config = dict(
    balance_loss=0.00214,
    num_attention_heads=5,
    tie_word_embeddings=False,
    lr_head=0.0108,
    schedule='cos',
)
Below are experts of layer 6 (counted from 0) of a mixture-of-experts language model. Rows are named router (the router's row for the expert), up (a neuron's input weights, with its number), down (a neuron's output weights, with its number) and show model dimensions 0-159. Each number is 128 + 24 x the weight over its row's rms, rounded and kept within 0 to 255. Numbers have three digits each.
Before each expert's rows: "comes after" lists some tokens at least twice as common just before its tokens as in all text. This comes from a sample of Wikipedia text that the model never trained on. Tokens count by the router's weight.

# expert 81
comes after: " and", " was", " to", ",", " is", " were"
router:126177104127102084144129135111105120178091124134134134169153125115155117076141115097146121112169096137137145080097146117073095105157159104092145118086142114147068121153134121099102121106104113153173108149147147088118128116117168133130130088130161112108137128109092147147172149152128115104125104094069125162116124125146111096131120128102154137108129145132185150142139136126125134137130179166126143124137095139144154128126146120158128151150122104105153172134081139157124136139110132
up0:140135105172117165142160121134121103158135110162104146156126117140109103127106095090143133147131083058142100104119152098114113114168135149101099157116163112135091097132149114109128122134106086183143182109173115154177120089127157095123158098144154122134140168116132136131135152101118161101084116123109148127145119096124103120143154150141114082124124161116135141124145126123128121121118121121122157120109123124121110137145162094147129167162076120102154199146155140101143129151140154
down0:121105176129077114101175104159172118098122099108126096145120126129146133106127193149145109115130140096139081144114110100111137133133127160127124110129105112134124103185113094117163145167080146106085137082132094119149094123158132152192171099151106125093137121127138154155090141097136133130130127115134166140091126114170140166102126143154124132122140143117124135135141160141152145170167123151082148108151139085137143078129105113134101132109142137140126114126100171130125135104140125

# expert 133
comes after: " ", "1", "9", "0", "–", " ("
router:171098112113141151150117157113119151154135116117100151139166142110142107153143123084072132099098127154149115126086151129126103088132107119141141129120137108101103136123115125139109172113132118145136146101149136092117092148158132124170121107141138098116150143110126137106136157137126143125076145151117112109124104129085132104125139132090135128159102136136169118122125144186135114139095123141126099080132140158145114143151090177146138146089129059107144111162134200161117094195145148
up0:114159144133148151155120130099120157132123082134136087141127118128160128154128149148135122102098089137093118159107099107131139099117113196149143140106104149181111144119112131115155056145102100132180141116161156134134092153089144157145107124117119124151162144153090084125163137122104111126123141141141168107163110104122131159095080130145144125120084113110170117135156119128138104145118118133105133102089160116112093116132116102152111167174108150132177160135164147110105117144112119
down0:126116142126143152128145078128139140116133121166078108064155143112136109143097135100106084124132140113149159152115146143137150127126111128098158099106127137112138127085104098169124149098124127145134100118129173126157136127155095122087133136137140136122118135107177180091098129078117128173111147129168130101156133145126122125129105158120108122134130159129110104128124134123148146159155160187099122122152161161044177116125143096101132101090146122141080117140110136122164151146112125

# expert 66
comes after: "-", "\n\n", "\n", " is", " (", ")"
router:101132114160141122139154101112089125146151142086103121127128135095123133111123184089157136146105139119108128118116130106085137137141092119108143120104099163149139124123141136127107136126137161160136177129137177161155148125133129133148168116154135139140081112112143098140105128116145154128128113125137126105108139115131114108113132157086169106112139219123112130114173125164062078126102155110149125113141084156167118117150113155131137130057124131111087106159097166147124095141123133
up0:112118119105134119159188086108102170137136174124134140091129159125118160117133136108124118115139127124128143128107129119107128130152117085130157129117103149101125162136146158134157171099139085110158107113166156157149154141103155097148147103158153101147079138141126095150135148150105124103108124098113108155113153088107116125136130146165147119147146150140087165093127106133099098157151128091171140119154133184134117089104096137132110132130082152094095099160103181102094104127132102
down0:140133122148153154136118153140101114126147091113188123081130105091120106115155121136087135084128120143120166149126141162110120145114118134119126108179122126145160108103127116092145161120140147179098134138086195153160139146104095156123127105123056145142155139133092112102127096119108149119118134121141137113182128151099123123132162167187117132118150096134099099141129120130094165150117135175105084095140168108112137119141114109153143111118140109156109112111130147125146158116089103

# expert 86
comes after: " B", " K", " P", " W", " D", "B"
router:165130120128099132153142142134137123103169143131122145106141152116143109128096111125134153136147096177141166093129122092133080127107095140117133137109122132106111148134136115145089132118128120174163186116118171145105110148148124107178161140149115148101096118109079100108171176128142156137098086103129120151116152144099119125126133116077174119155148146098143149091098150188130113119135131158099101093144072114114109103137093139146142122119145087149109134174120127143106098148106150
up0:155116155109112152143143122122154107143189133138125119159154157141166139127136137129127125083167071147115153129086137148093100115135081146128109105157122134132079132078099120112142117117118099154176132176139156087121094141146164108129095145134140172092109176138104122160171137100116125138112118104161150136101151140131172125150147115117121143127138156146101100153133088181088121146102117132119091093104108143104092100101094128154142124128112143122111149143136136114150116144093146
down0:194124139106146117071136129124143137142120150108117121137089167097104143116141156164160131136104153151141144163101110126110093169110139092142105147154137153158122129134098088138105129154155156148134104149108111140121081135159104126113159122109109123171123073170130132117129120090140119128156076139131124134167126129117092156120070143116095156084136148114113120148135183129086113161134112110123116130108148124131131147092147110159114110180086159139116125094160107143150110101122137

# expert 141
comes after: " the", " in", " at", " to", " of", " on"
router:140146104124127123117113200118128137155133104141092156115144136123117156113155147111160131156142112137101119104110109089137141108159127094190123138141120113141135177148119083142119129131112157146161082141176116110097114132141134172142179097188122119108138112129080105112156114112100183126108105115113121118123133103121135100099161116093144108171149156135104141135122143122123120114146150142089144099157134175146127128113139134155095150140125066079118147135114130134096086162131161
up0:166150114150117153154090117119140155171139111116121128153139137127142120078097154111114114128168108094116129102125111101120122081130095124120110123141184123127129133092083128133112127152120122180170125141188172078118099063129124143153144173140100148092145140113161135134137115168091158103119124139140124116123135103114119136144096125125160053136154154131114172101104130137131145112153123129107116144111124140126145157090143133102103134128102124084102120121164136136131146158121187
down0:146128108104146120140147085107107127130118087123156154112083148092153137158102163120118137126142149105113079127134103093127117183165119144118103111156108159141105103167125148124168118105108122176133143161101147107134153149143154113170133113056131144138110154118125151077157154143119112095084116105192141090151143118132120102148136096108095152137159129153102127107110155138107125118156099101136133106187113129136158152093120129126128136122160130159106157116110122163101131138155102

# expert 99
comes after: " the", " The", " New", "The", " York", "ill"
router:095132120166136142124117160159136149131102128120077145119178084110124123163133136120103110140110102156125113104152140070121097123108145163118116147142143138106065133162140148148104125054104121110137104093140118155134098111156158108120149101149117150150135159118148118143118112142102150135105118108058151112121106135081151076143127150147139126168120107125130131147130157144091152138140162093186133111139157137154132099135087115172140147115135114158108136115118138123169119128158164
up0:133167101134139138135106130116118136124109156144110105152137093108146168138136110098108092134130121153090080143132170067159126137117139137125122144134116115165110119151107147165113136113094161138148105099079080121163123187151131131135093109104116146117078157130136167088096073138110184167104125130121154136105159138110172127106145113152170152206107122106131118128116124164092156134087148125123125118152144147124112124131098127120127136152110126110127119136149171137117141119111155
down0:156120118124117124120161148153108108104120114129160146073096147145156171097094122120100148065107137121110111050094130136120131135115137136105115107140143136142105128115104112129159137170148175129127122142123085198100158139111177152135151121130140154134107136119132157090119107162140168083108104134151129156111112114095130107120122125158154147154122148131133110175122165126106140156150128128174137139116144113115135103135123135144116131165096161117084091092100168155115098146096126

# expert 132
comes after: " the", " a", " of", " his", "'s", " The"
router:136150132174139104123138165101130095166118132137046154134168115093116144126122150122137102138145125138153120109099113137151141094165108101160136195147131084124133152163107122107101116118093147143162100147165140131131110127147149113128147092178151093097153141089121059136148101107097146147137150118103155132135110130117145092129136105098118110133126137138099124121139123133133082141145175122108149103124145162161099121128108144159151138144132073107102152116080125149139108130151148
up0:153091127121146147102148124119108130136144141154106130121132134124152121095103086164135100139155154118114162142145139110111120173117120135146119143123134127191098098099140144143109126137088139094146102156150149124086094107149157152153109096173094107123164105135114059131124109116096103163104178095098134116116137173161097115120134116112142131113148108115145130100121118129123134154173105152185127151135115129136149111154124155127136090163136097123157185117089108143182155091134119
down0:129112148152173133145107135141129104135145141143204113127121127129135092122154101149106141125164119136087090114145108109135094088142135142200130109077137124116138110127104120114122119112134110163120144102085117119124156090084141138173112153159116170130112125140152172167157169147142129109121079105099127125092110125114135143122131106168119140100121146120136098123146161149125116139084151077178105153163111116161171103117141083137143140143109117115134107146120139071109131136133145

# expert 109
comes after: " the", " a", "'s", " The", " his", " of"
router:156151145078136148132135155128073128119151127154125141169139098128154138054101132111129118126087125130150140114103141131089128146096132147118110174111142087122075148106129129087091133116154128100104112123133147103124105131155129145120136119108114141146143129143119117111170145177120151095112123123131122140146137129108154113131133093085147146155104151145182128147148137187146158161162128088096138103108104070176103120150145166196145121135115144140092134157115139142139113116149128
up0:179134131110130169138129126118082084106139138141168123117134095139166132129098124099131135142116138117135146104167119128153141095144177136149142150088171144119125160118119105079097154142145149137133162105098121162099098090127113096164116081175141100143175138152125134106108099114088108114137085117152143120118156146121101149153142124118137141150119128093122091161148135117108133095127114090137109086127131134134078120133137171187158131124140141124124130134159105167098100087164149
down0:152131138112095177114113092151145103097146121108139158131121111150134141086126151093149140174100148101130151103141124087150154105141130155118200148128142130126117132128115110159145164143134128141106126106111128083139151108191125128101145123189116138129084140133118099112124109150116129134117153113071101124148149132126127106155145103123110149151100127123156115116127139132099092160127138103162147073074150138113149129136135094117088087142140124096137159088158102133173148085163143

# expert 93
comes after: " (", " a", " the", "-", "2", " and"
router:140143081116123139156128128143118117128109106106151113139120120108154154076105164130118108140095108137133119113070114134133076082098096154088145146144164108123086126146146150103116158118092092130135131079145115130105129093105123142141159123112092076118114156137116104104152138155135142084107160118134150129138141151105135116134126126144194158152158134111121157161167113201132149157121147091123142092106141144173133159128145168148145130123095136122139133136148158111078122140134156
up0:135167137133124122117129142124142095119076121101108139131132095076127185111109104114069129129126109151090122129159141143155109110067130126145147142096116077099100157112137148112161136129129122158136141110117120168101125077134117102155137170132158121129129147136135107132128128141114075112132126111151087160127131183121170100153125117087127168108170132137130137080150107183111107145176134104090140126119114140152137176100147147143122143137151130152092139114124116089093156136132128
down0:158134138122105092134133094155084126112105170100121143093084103091132161124128176148097123123161144105152118137160093138137118142171113137123099152108088106166121146149154107104105135124132116154100123135147107104142101152183171145067112122126129099153174173134138123093118149126112118137133089147147115137147105131118109131135147103154154131127145071137133141132131144143192106119131118141148102139129118086110142113160128136112186147099155113147142147130097117134145137088068114

# expert 31
comes after: " ", " |", "1", ".", " (", "0"
router:122117106166147173121159118175071124117129141093080171124097120133174135134128149085128136152070123164132140092082122092116128133109111075103125111088128136146124165117119118137095139117128096100121116086198156125102114170163148127166124151166122136153109101139127119133131100142139118108080128110114123127123109133144115111111141140091132103137124168118168151138139131166126079136122133137114130106145140142155137115105110150137168138117145135113088144131122182178136136106121149
up0:108156104143133095131122109149129133135120131064103118164150102099124156128132110101147140097101134162113101103113073076105191152109140145147113146147094160145102155113125135149128114117131125126126105083130156128133124076136164132118131173121163156109140145140179125137154108112113155134112094097079118137117090125136147113138149104103122152123144120154171116155114105138183131117126135143131118164116147158092169120096132125125110132124100082108171169150110180142101159124129154
down0:123116147133118156099148124137119098116122099126166118149124095135098129122152110100116123106127170120121135164113144146118118145141107139070151106090130137166138093059123143139111115144100165165087173152143104151188126134117133152164119132121135115121112148165095105118166136160137113137148156117180103125110125151139116118122115101119117133129163115144095108147150167124090141081113114087135134139105127098115186157191177118128124122115096155151125118133158111113101127098076139

# expert 47
comes after: "==", " |", ".\n\n", "\n", "\n\n", "-"
router:155135133191151094127126117142122126129134119093126116110149076083117098140150142080116108165124110214144126074141123122124096126137084109123099140136120147122170137085130110140115184136107102161125173101129168125147127163125152131144106143125131128134125122145114108111115163153108148105113150127091144156121149148097139091092140117146147145137127182145113128133154130135115091129165164103114157103125105111161110116110108146145099139152117080122081121141086119162100111122135136
up5:116131109123124142184078135143159135113137128142150144094108145153112104129107111128128132175122153131160123108145106126144137134126110127154174169168129120131107126074132172105130122073164133085155152085153079170116131130124148116130136143134176089120117118092137125103126080122118112142107138106129130130099105138144092086119123128085166154124137132083108190086150161138136137167116140153120146103104101153138145134119101149131114089106125147108081134161135154133102125095137163
down5:158147139111115101107149120114115147152103108095154089110132135136100154129150123131090113114133098121082140125141124122163157161181095140093122145111122137129075124109108101163119158086108093107127159121151140125146126124149102123136132125139127134146132094168132136144141161113132109145117131173184175150120093105131122117066140141116115189122150113154145110111113175124099153069075078120153107158147160083155158110119152134125110121127159118167140134105120126127139120155149147

# expert 33
comes after: " (", "1", "-", "\n", "\n\n", "born"
router:157111124115129156132121163100072139115129098121125111133132130115130149089103154099156116131148128116159051117129125141117105133100136098116134145082148101104121118095114128121107171131123112197126155120143122120129126105119129147169158109132096079148128174123107115132123130141149113123098112134125135149133151167080103096118112126065167120138168152098136130167195142159099083135152117108134131093140132123136131127172142181134131152109129134120122123140135134110097102179169139
up0:165121092120118178124132109090124080148127134148137154122154128102138085093123118101132112102100114123191106143156088123106154099149137118126158088090166154120104149123158114112132150138119107134143140117151099094112103095132120150111133138130119126118155173154127125174109125143145098180132113125125165121177135116181163139104122086108155077145103151121111138154095144158124100073120121076129158123133114122128113168161119102125130143105140164144153153132098127128142122090154130
down0:082139127162128094140137152110127114150123144127129130099139112091135175086152110203152133097141099116122115137125140125123160130134139131128129134126137149139110118112173082154144118114130163109120141165155126121134119129161115114082142092085127158121098156139114113190120124144127139123159157132121182109143148122137142107135144104085169078072115128127102159098159127108088140123118150152149106120121103127131093114111125127156156134130127154123135093131139117111187097095170063

# expert 94
comes after: " B", " H", " W", " b", " D", " T"
router:125127139117123113130117149113111099168172161120102192103097155129144118130143126103118148157133079165126119100143107142072095108122117160121153131106111113116127127125145114167086117096083121153139147116127113116114108144176110101158166123135111149108087108119090139086190148143127184130092136140101104145119145124082116135139118153108120116134176135119147138154099162158121153148132169115134124079127112132137157081134147143136131144126128125137141108126103141120094072164151164
up0:129155128128145129099133151141103140171173144154159132117138133107122153128126140124134120114107085095073125132150077136124129140107129102145147136117136174124113093119093123110109158137113109116108126133105113134085096111132137142129131157158119161103102129129154082181137107159131155108086120153128073097142118172114111130181150153084147110133151140083095135093110120172135115126156115151121129132148119164173150107131160179133113151162112089089132141129118114161177148169136114
down0:106140177138133114113095157106133069096137137094148117165148149139085160161101160125187129124135171129161128149133129148110126100074127122123162065138094121198154117152111126093127132095130123126142119122127160137144142097159126109110145093123136141134165130072104135088139131113165128147180128160163162099133130125111096146120117108119109124143142148130166111118086138107160105120093146132121098149140122135125147127143148109120119082140119145125144125106102130114125109179087127

# expert 95
comes after: "-", "\n", "\n\n", ")\n", "|", ":"
router:111162107159166130110150126108097130118161130108120112118144137109124128117123149098138117165129088110137099133100117143133096100145089110131145111096134163121135172133153100129107149108132142154111171109132163135134159142112136122147135150145128118158090121146122074140166102158110137108124103150127155135125118136113136090104122146077167107123114171113122126156200119146057112127146156100122120128148122139139116107132106174164147146126157088120104147121128158148104051196123139
up0:112089090108192101108151128106112095151138091086085154079113146163130145144133164165123112130132108113151166120112106155163116139098108170126129141107161099103162139120120125142129133118149102118128157128151161144163121145103137156159153129149144104091130109146132090169107130140176138123150092159098119114181121109123118151106130134131158127092160116083116134140132124151126124082113153138094167127149148171157126095102112113127189144141111102135106109118114102124112093134122151
down0:103107111146116145132108191132142136146098106115096096161142148111157081150103138149116101168130133138094158113088091103090121067166128106122098163128112120114210139109126121091177142146121137144091130128116161146143121122086134117118102130135137153183093116118134115082134112124141145091156118198159125133174133133130137104139147088120099165143134123142126109110112153127132104156131133101096109149131112144128121132132135113133129114106154151114123141167147133122151137176153120

# expert 32
comes after: " of", " in", " for", " with", ".", " to"
router:136150105149123119157104155111117131143119168142126175128155146066114142140155171055104133095128117144106120102122098130088093117088169115131095148103129102141098134150147102121111107138124142151162108112180133140126137152126139133115144113154109178105136145155158158132123127146115170082122108116135114114132114139097125095079157128112169124123148161103138139141139122156134164146144167119117099099109148136098121142119120124136116158094088148082108145194103133163162138152110119
up0:146142117118135127116104136135091098116149172159139128126124134139168083141134141135157165143111132110121190091134137127155076121096135111138070146090129077138110140130170122061134132099124122116092139115149159101122131115146145128129167132172114152128133116105138139114138114107140143126145143107122087144138101105163109133115147096160126145096149124109113122130123152149106111174083172086134132130129154146123065125151137141074113174171101128126135136109165179139155133102131129
down0:149143112157118084127153096181131135080119087125092127104120155123097103124115163058110112140130116141147112132137096175118153140098124124108173105147157172123114140120126082142111116114112134132185139124142104158096124138151111126182168121150164086115104119128115132126144178180128127105122148143149136142124133148090059105121119168113123120175103105137160110096117122133126153125131126150062123144129139126159117118133153136123157129156116119107159141106131128119135099124160142

# expert 80
comes after: " the", " of", " in", " for", " to", " on"
router:121163148168123132128121182132113110105119153173086162128162124102157154154139112080116104132127121136108125117116109121113119080112139151166099156104104118128099134140140115126096128138117146172120120097168105128101140114121128128103147116195094170142165134125160127109119128148118152089100127140141100114139145154093115086122150102123147161156135165062171132125135114174099142108138129096125077118120140133125134110151109132133135149086142143124110159162121107184133120187114148
up0:133111135159158080112154140150133120107153155145106149105145143124123173136112131124093158122112110135159111151129089104088091145127122134145159165139132122122087163095137112087124152138095144115129146148125139154102179124178156147142149133149133112174096150117166078123132120157094148157123107118086106104107153118076155110130143096150137112110113133081149164147123137146137165141134139140080103127111131104092092117150119135121173167135153093100134115144140147185143108118100104
down0:108132126159102118120116155128099150152131110089125133108107148155143123131133109101127153121097097142088084113173135165142106161122120137098137141105105150109135118124128126198117103150135113102112105138158102144163144154183130124180130145109106105097141133100129194104123101151175120115130118112157123157164158128108103132123110153090123138107124141111138127097134138112116148145157162098130156102127157139095130155113175108061154101114136129125108126154130142073138179130144083

# expert 72
comes after: " H", " S", " A", " T", " h", " "
router:168123139110125147109138121122115137153110164144134163137088138099139169076109157105100107154114109116106099094137141160113095151146095131114154156105107125097105120141101143153122117087114136156096182119125137087117130121161107145168143120166131127133139101128103110123167156158116140116090106132115123165092154155132165134087075119139109121150137204111181140104124122160099128112154162101100112102114135175121139099129136123120130142139143127119159127141130145198105109142146135
up0:159154162134114122132153099107111133145102148112108129145110122123135136115116139121135138169134140136147161149094121138164125135099166098127104113154093103155174107112119113119110133114157123094136184060122119095109132141122169134180128144184139116141098109110117148109154150162134119130078126072149128103091152118087136140116132098084096111161165165148180134142126125144093108145142098112122129094129134139117151044150141112136099139144132148122158120149129131141150120156150122
down0:180119108121131158136125130106155173122136124112121130108114147137171114127144112162096065099170123166127139114131092127140133129112120107141062110129115107107130097147123113150135128075082140129108128160109122142137186105096145117077138121119136154088126149163154141113164132124095090119098142144152137123127120137111108104153124125162104137189135128118146156117167095137112108135120156144094142110130131154149137168104154186176087112141151139116135119109167131108099091120115153

# expert 19
comes after: " D", " L", " P", " d", " p", "D"
router:147162175112125120158138104139099104150152138121122124144128085145131112128140158108124155117090113171119122125104103141106096091116122122121108158104106097108105152136122145155116154072108109152153130142126124128112096165135129136160154120136116159119139138122125081109204159112105153088098114104126136140113141130145095081143110132123150119162155105112136156117103149155109115067156108158114141133170066154151119071097145123146113172096107154125127116140136130146110125168128177
up0:176146177116113141152135108106132121152105150107128120108134066122114141153140130139150165111128114153105107175127129118089153091123149093145140170126066130136126163166148132140114163103093163156141067137140160122142097162104095153148113132105114159099149142134139119122115115143149144097108112116131121091132112144128148087107113132123113159173090103119145175141120168153125127106107130146143111153142134145140156106084124158138127151073095108105096131116120119159113083144125172
down0:129113099080108103151153138113120153141121054129129085171108122103098128126130134130164124144128139175107138099115125087100113160145163132116143131143134142148143147163177134096121138144146129136122128105110121115095132146140134104152112116089093090127165117148098118124179122130113136124159139182127113149114156136103124141173165118117092164135135156087116102101143111140157125102134138117095104103099102166120091128198128156089148156130180112102135149118121127153093165124124130

# expert 64
comes after: " |", "-", "\n", " a", " |\n", "|"
router:105137105171158132149148101134108121138144107105114150125116121108092121120132136090175128141080106142156150066097121079104099123149095127132127163110120153102119133109151126175116142144118106132127190139144153120112102118140140122130095118143172137095119155143080135111160176127127162089115090132091142136113195162108128126119141140129145133126188173120133123108129154124092120128145176101107146089150080109146144097161114147142138130098123103141080132109110152128123129120127143
up0:066122116098183122147080127103114135111189165130117146165104152097167135108162138153139127137120134156152102099112113132137130090169131151133145142156116123109120180110145133137092157132143112131080136126148122101147137140105114110160132138090135081120137135144123178114108152145112054107108141113125102146129172133129115104144164145128134138131141129099115135129149108132090091091135090088109106077158126119081135126139151132163134170119157133152113131133100121132139151117164154
down0:106096144172131092156102103110104103149159097136128138102137153149113073079106134134106123118141133119143120133126099145141135134146142130109137123175093109127154100134144118111089131130133116109121152141149060072159157130138128137112129129117130151106152100103101109150101127114133162151152113140091194117078096143134117142142096133171151149158144121149127135131081134146145102165162133171114122121177137134127105097149157148162123130138172160112082083104096137139131123152148158

# expert 137
comes after: " B", " L", " C", " G", " D", " H"
router:121144101113116145141142128110094105125137126148113116162121115134143100137126161109138086170085102157108127136139123132105087122146116163093153120076143127071121150134128119151084161099070131153093160112138148112115118166141108120159151099124125148117107110134098113103160180150157140118121109104100131157127151156155119147131086124125122114149147129089116176166087155162121160091139106142107133095147098116148149159127115164136136157098100158142143119140129150140082114147188155
up0:156151103113151134157115139108105128140133127125129152125133082134112155096094133077125114121104108144077130118148142141125138072142151162168158088137143085076176101127156104129114133168126146097118175108109126132126134128103113097145106135094174159096194109107120122151119094166113143120119132116094115114103122130140141146109107148110123126122135099156087155126142128175127139143124102084128128131118122154153164139114180145116115132115144155117106092158175167124119103156169154
down0:109145117148116132138142120131111123107102089120126113161107121114129160109166141134131130123127111139106126113126101192126133111185197145126127136154150087106144134093130142137093088120110139138194130142140115093063134110078145082104153163117158148143138132062149146093100124147126109132133117141124136115193137102119138123156119121100116144154147133150158123158113148162142106136135129158132139122114139109145113157086105129117122109143159104111078112148132133100113076125171154

# expert 53
comes after: "0", "5", "3", "4", "6", "2"
router:135122130110157131142118140139116128163125172096113150107127099104086107088162166107143149152119070128137146081077085141141090129154159103076155142098130135118105151147138101122134186142141130151103162082163156160134131124143094118136151120155120114101138156123116097093123123177126135084135116104129104146088178131115138141130145144084130116155112144140157142141136096140108164139111176129122158112133083112146115106159129132162147112139127146122100130094111169167149146122134142
up0:162147132118148057140093087094111146128127117096123109134142149087097116116124115137136158121133150129130130117074132154120066134143125100122158134109187116116107191147116116136113139143103167140135176126132136162124135138149108106166157089117131118102128126144133141127126131114131127124115128099141116139133171148133175126080140068110161164158108165108180142083157091100140130124123125141139150152147121149122112129176104142106080124106107109158104113089116123108106123145098122
down0:107122177146094106119091110119132080120189195110115154142143139183119143109135119120127097089132141131130142119152104109106126086150162131128147127136145114106118065128194169111158146114170126106130120116143139122146140113154121102096148119159151154123181118138131126139132143102109096125121098122120141107101146142183093109107134142144167108133134130112140076083118154161110138111134092081163117131133133126111114134132110145160131166121117161127133109090157118139109127139081127

# expert 16
comes after: " a", " the", " and", ",", " to", " of"
router:179121119131102101148133173172113099114140091151133143147151113091157110059101128087152128136120087127155118139088132108062106133136131096103151133131131128114112134131168167105117114132088157128119119111106120094103130137127137135107119087136133106130145136112142146108184170147096175101082120091115165129122138123107156158140099106086118104124129118134142154117133145158145123163164163145130129111122117130166159093137122164158145127151100138105116193146106133150153137142134142
up0:197113157148154117116120196150126082121122141123140136136108106097125144114127107101150105135092116125098111138146107111075066117117137143112133136164123121144145164154135109115101069132087107133109133096099135108134143110136174117128123133155144138128133098149117173109146143151134119101107127131099140130085128124125135162124132123152132121116158133120101109145153064107123124124162142108116134143115141177147175109133110145092110131134099177165101140180116165190117126162135124
down0:168099178127122123142155107132123123115166159117141093125154159083168103158147088136130117129111126118113120157135105087147147077132116126146142134130142121137107150123126135097134087120150096140129126142099125124143122134162137101113115140147147115132085151141069118165134142116115131153124125075141106174144152153107109126095178157132196093132137145120048110104111114127108113101153109144124121147109085116184154140143094154144142108149106146151145075124151149159131118124128110

# expert 13
comes after: " the", " a", " an", " his", "'s", " first"
router:107116121197128142141137156142106111148133145140110157136156121127131158127179126095110155106117113120114109091137129106093121101116149139125118194099135129127101133137142152145118101103146142151139121078154143111117111109127122146124146098164118132135142166122133152075119124119153140076065087124101146126138132127066114133128146141142188136161128139090146122116170122137105144133162178116112090102125163120160110123156136159125139132060095124112112109148132128170115097150113160
up0:127119102149114121123112129107111143164112087101135131104142147124113134147130133133087094146101117116151135147113150090131176117146149102148161193126130146130099093136095180104174084129126116119106111113119138089111129113097106127129146113141103156134135162107126142124115100122157199133117111099107134128125112124124105141125115104079149123177154138179129135157155172112127140152175153153125151112125122133177123129120094148108175171085099081116119136139182142101097123111141144
down0:141128138102108106125107154153137100098100140178135094127138137096082150120086172135137133156108120162134102142158116138116136150118132125142119113120121147121162101107119119132132073127107175130127118137159121149127181119190115082155130135184100098110144126152122118132129084119165133066103112112127113147141151134102126096119117116166154185144089123167158148141092167114157113113102168113099147137123100135078115150131104164165121115118120154129126152105105130152132098148119149

# expert 52
comes after: " of", " in", ".", " for", " to", " with"
router:138157116167128154152135163115128149129106151129098181125137133084119150126146151050104112108127112137106117105134095117103109123125147123145087137098116141130098134167138111130107120155131147160141112108199134143105147131130124135112165127160114162126179134134145153123141132131099161088096122153123109097162126158072121091089155120123155155141153172103171142138119106146107155124150137104117074125111123137104139122130121134131121147095112138089102137168094117170154150179107129
up0:155131130121120150134161095125132114149132141122143105114149118136127175142176105087122105108139099144139091162104137098134112115121098133105116153133092134135185158081109135104089156117150168168151118075165113095126124109157119117116136146122088114162083131158149132102114104149109128099113083105129116140115136102087138075149135148129151135148185116140144173119119163167122149118161122108113147127115122128134081182139109147128142168130110138129142154098149115153110099157138076
down0:157171131110124118163144116114064171177155075144132128126152098120135161176103128138138117109134147125145124084121122108111139110118142111088143097112120102127098120145144121139111117136158157132111114155120101178143122121089118132120091096138179125116130109098127167137170141121132132133114176143144141145146107116126162172097134126106122121136089140110096127159177095122163115108151165137163108134131153175129154125130098089088105095115125134172147089125130145111124114144077094

# expert 134
comes after: " |", " ", " (", ";", ":", " /"
router:156124159142119087139117138165090129139132142131112140114144136131147187115139161072159133101128102151133115076096158115120113130190109115115138143135120115151123146133143136094111176132096124130111124109153169107152082165109089138157162120150089131162104130106118111129104146199117133110084150131151132140114173121078105152123122126152130101137117129134160153130111123180091087127115178138101136108111162106152130113093112163143144152148132126094098135109123126123142118115169133
up27:141144144120162100078092107168129086137114099111086119134177110115107144107134194116123131106109096142129156129121123126099136120124124128131120131117121106153108171096130094155131137181091110163133102139104160163111105146102094136135126145142083093149106184139154115132113136158122172159114137153127145135091174118108088122141113127166132110107127170129175177094113113105135139136123117164106121130075128127149164147129090148109119139148097114130119085162135117154129123148141158
down27:135111129110120110135141115144117110153142152152154162143156101133150069133151105154099126137144117146138151146139131131135125128152093087110128137138119133158139143148127089094145132104172111095126136165165125085135183093133147126155163132167142121097112083156167108118118137142128115106099123153108159095079089159138117097072172127135112148069127142145127131132115167115122129121118120086097121165153067115147087136171121143133132130116154144128163121105122165130161098101105099

# expert 26
comes after: " (", " ", " |", "-", " in", "′"
router:115158135101131104112125107152121157143143146136128141113153126126140146112131170119126145153100125130129143075102095106108110118116110101133118106093096163127128121134142127118133174145118111119105154110152202084160118173158142143148141126117109099155107097123101125148117124193103123104123080154143113128121182136079089123121137128116122108102172165108123120139118136152114072133132162104111147083180093110154139117145101153155127146111157125147096134167087153184135135143139136
up0:116194119106141130084103176166147133155125153137129129142148096077132095089122157116124132172154163176109155104115138124157094123078149145133143076140127120108103116099143163165106166123163125117098118126141128101162107100100124119134136121171112078153132167119105173143092136097127173111112132117120130127128109141124123134136120139121115129121113136100125119124108171150161129148090154078131091154163125110173143111113156124113122134159145118111092147145078116141117116148120110
down0:144112144143130137132148172118126164155144120151130086109138119163115098087126136101157122128095110117143142166127113120161165122102187127106102091117132115114139136133124164146113085180091095078079147149128171145119134121096118147128148123122115145118113138119120149122112119069149102100143138122125145141145105117179182099140111163107107090154131123156123108127086102072138171128130128089147151096120143109104120113142122145174157117158124110089155151109144140126101153125161158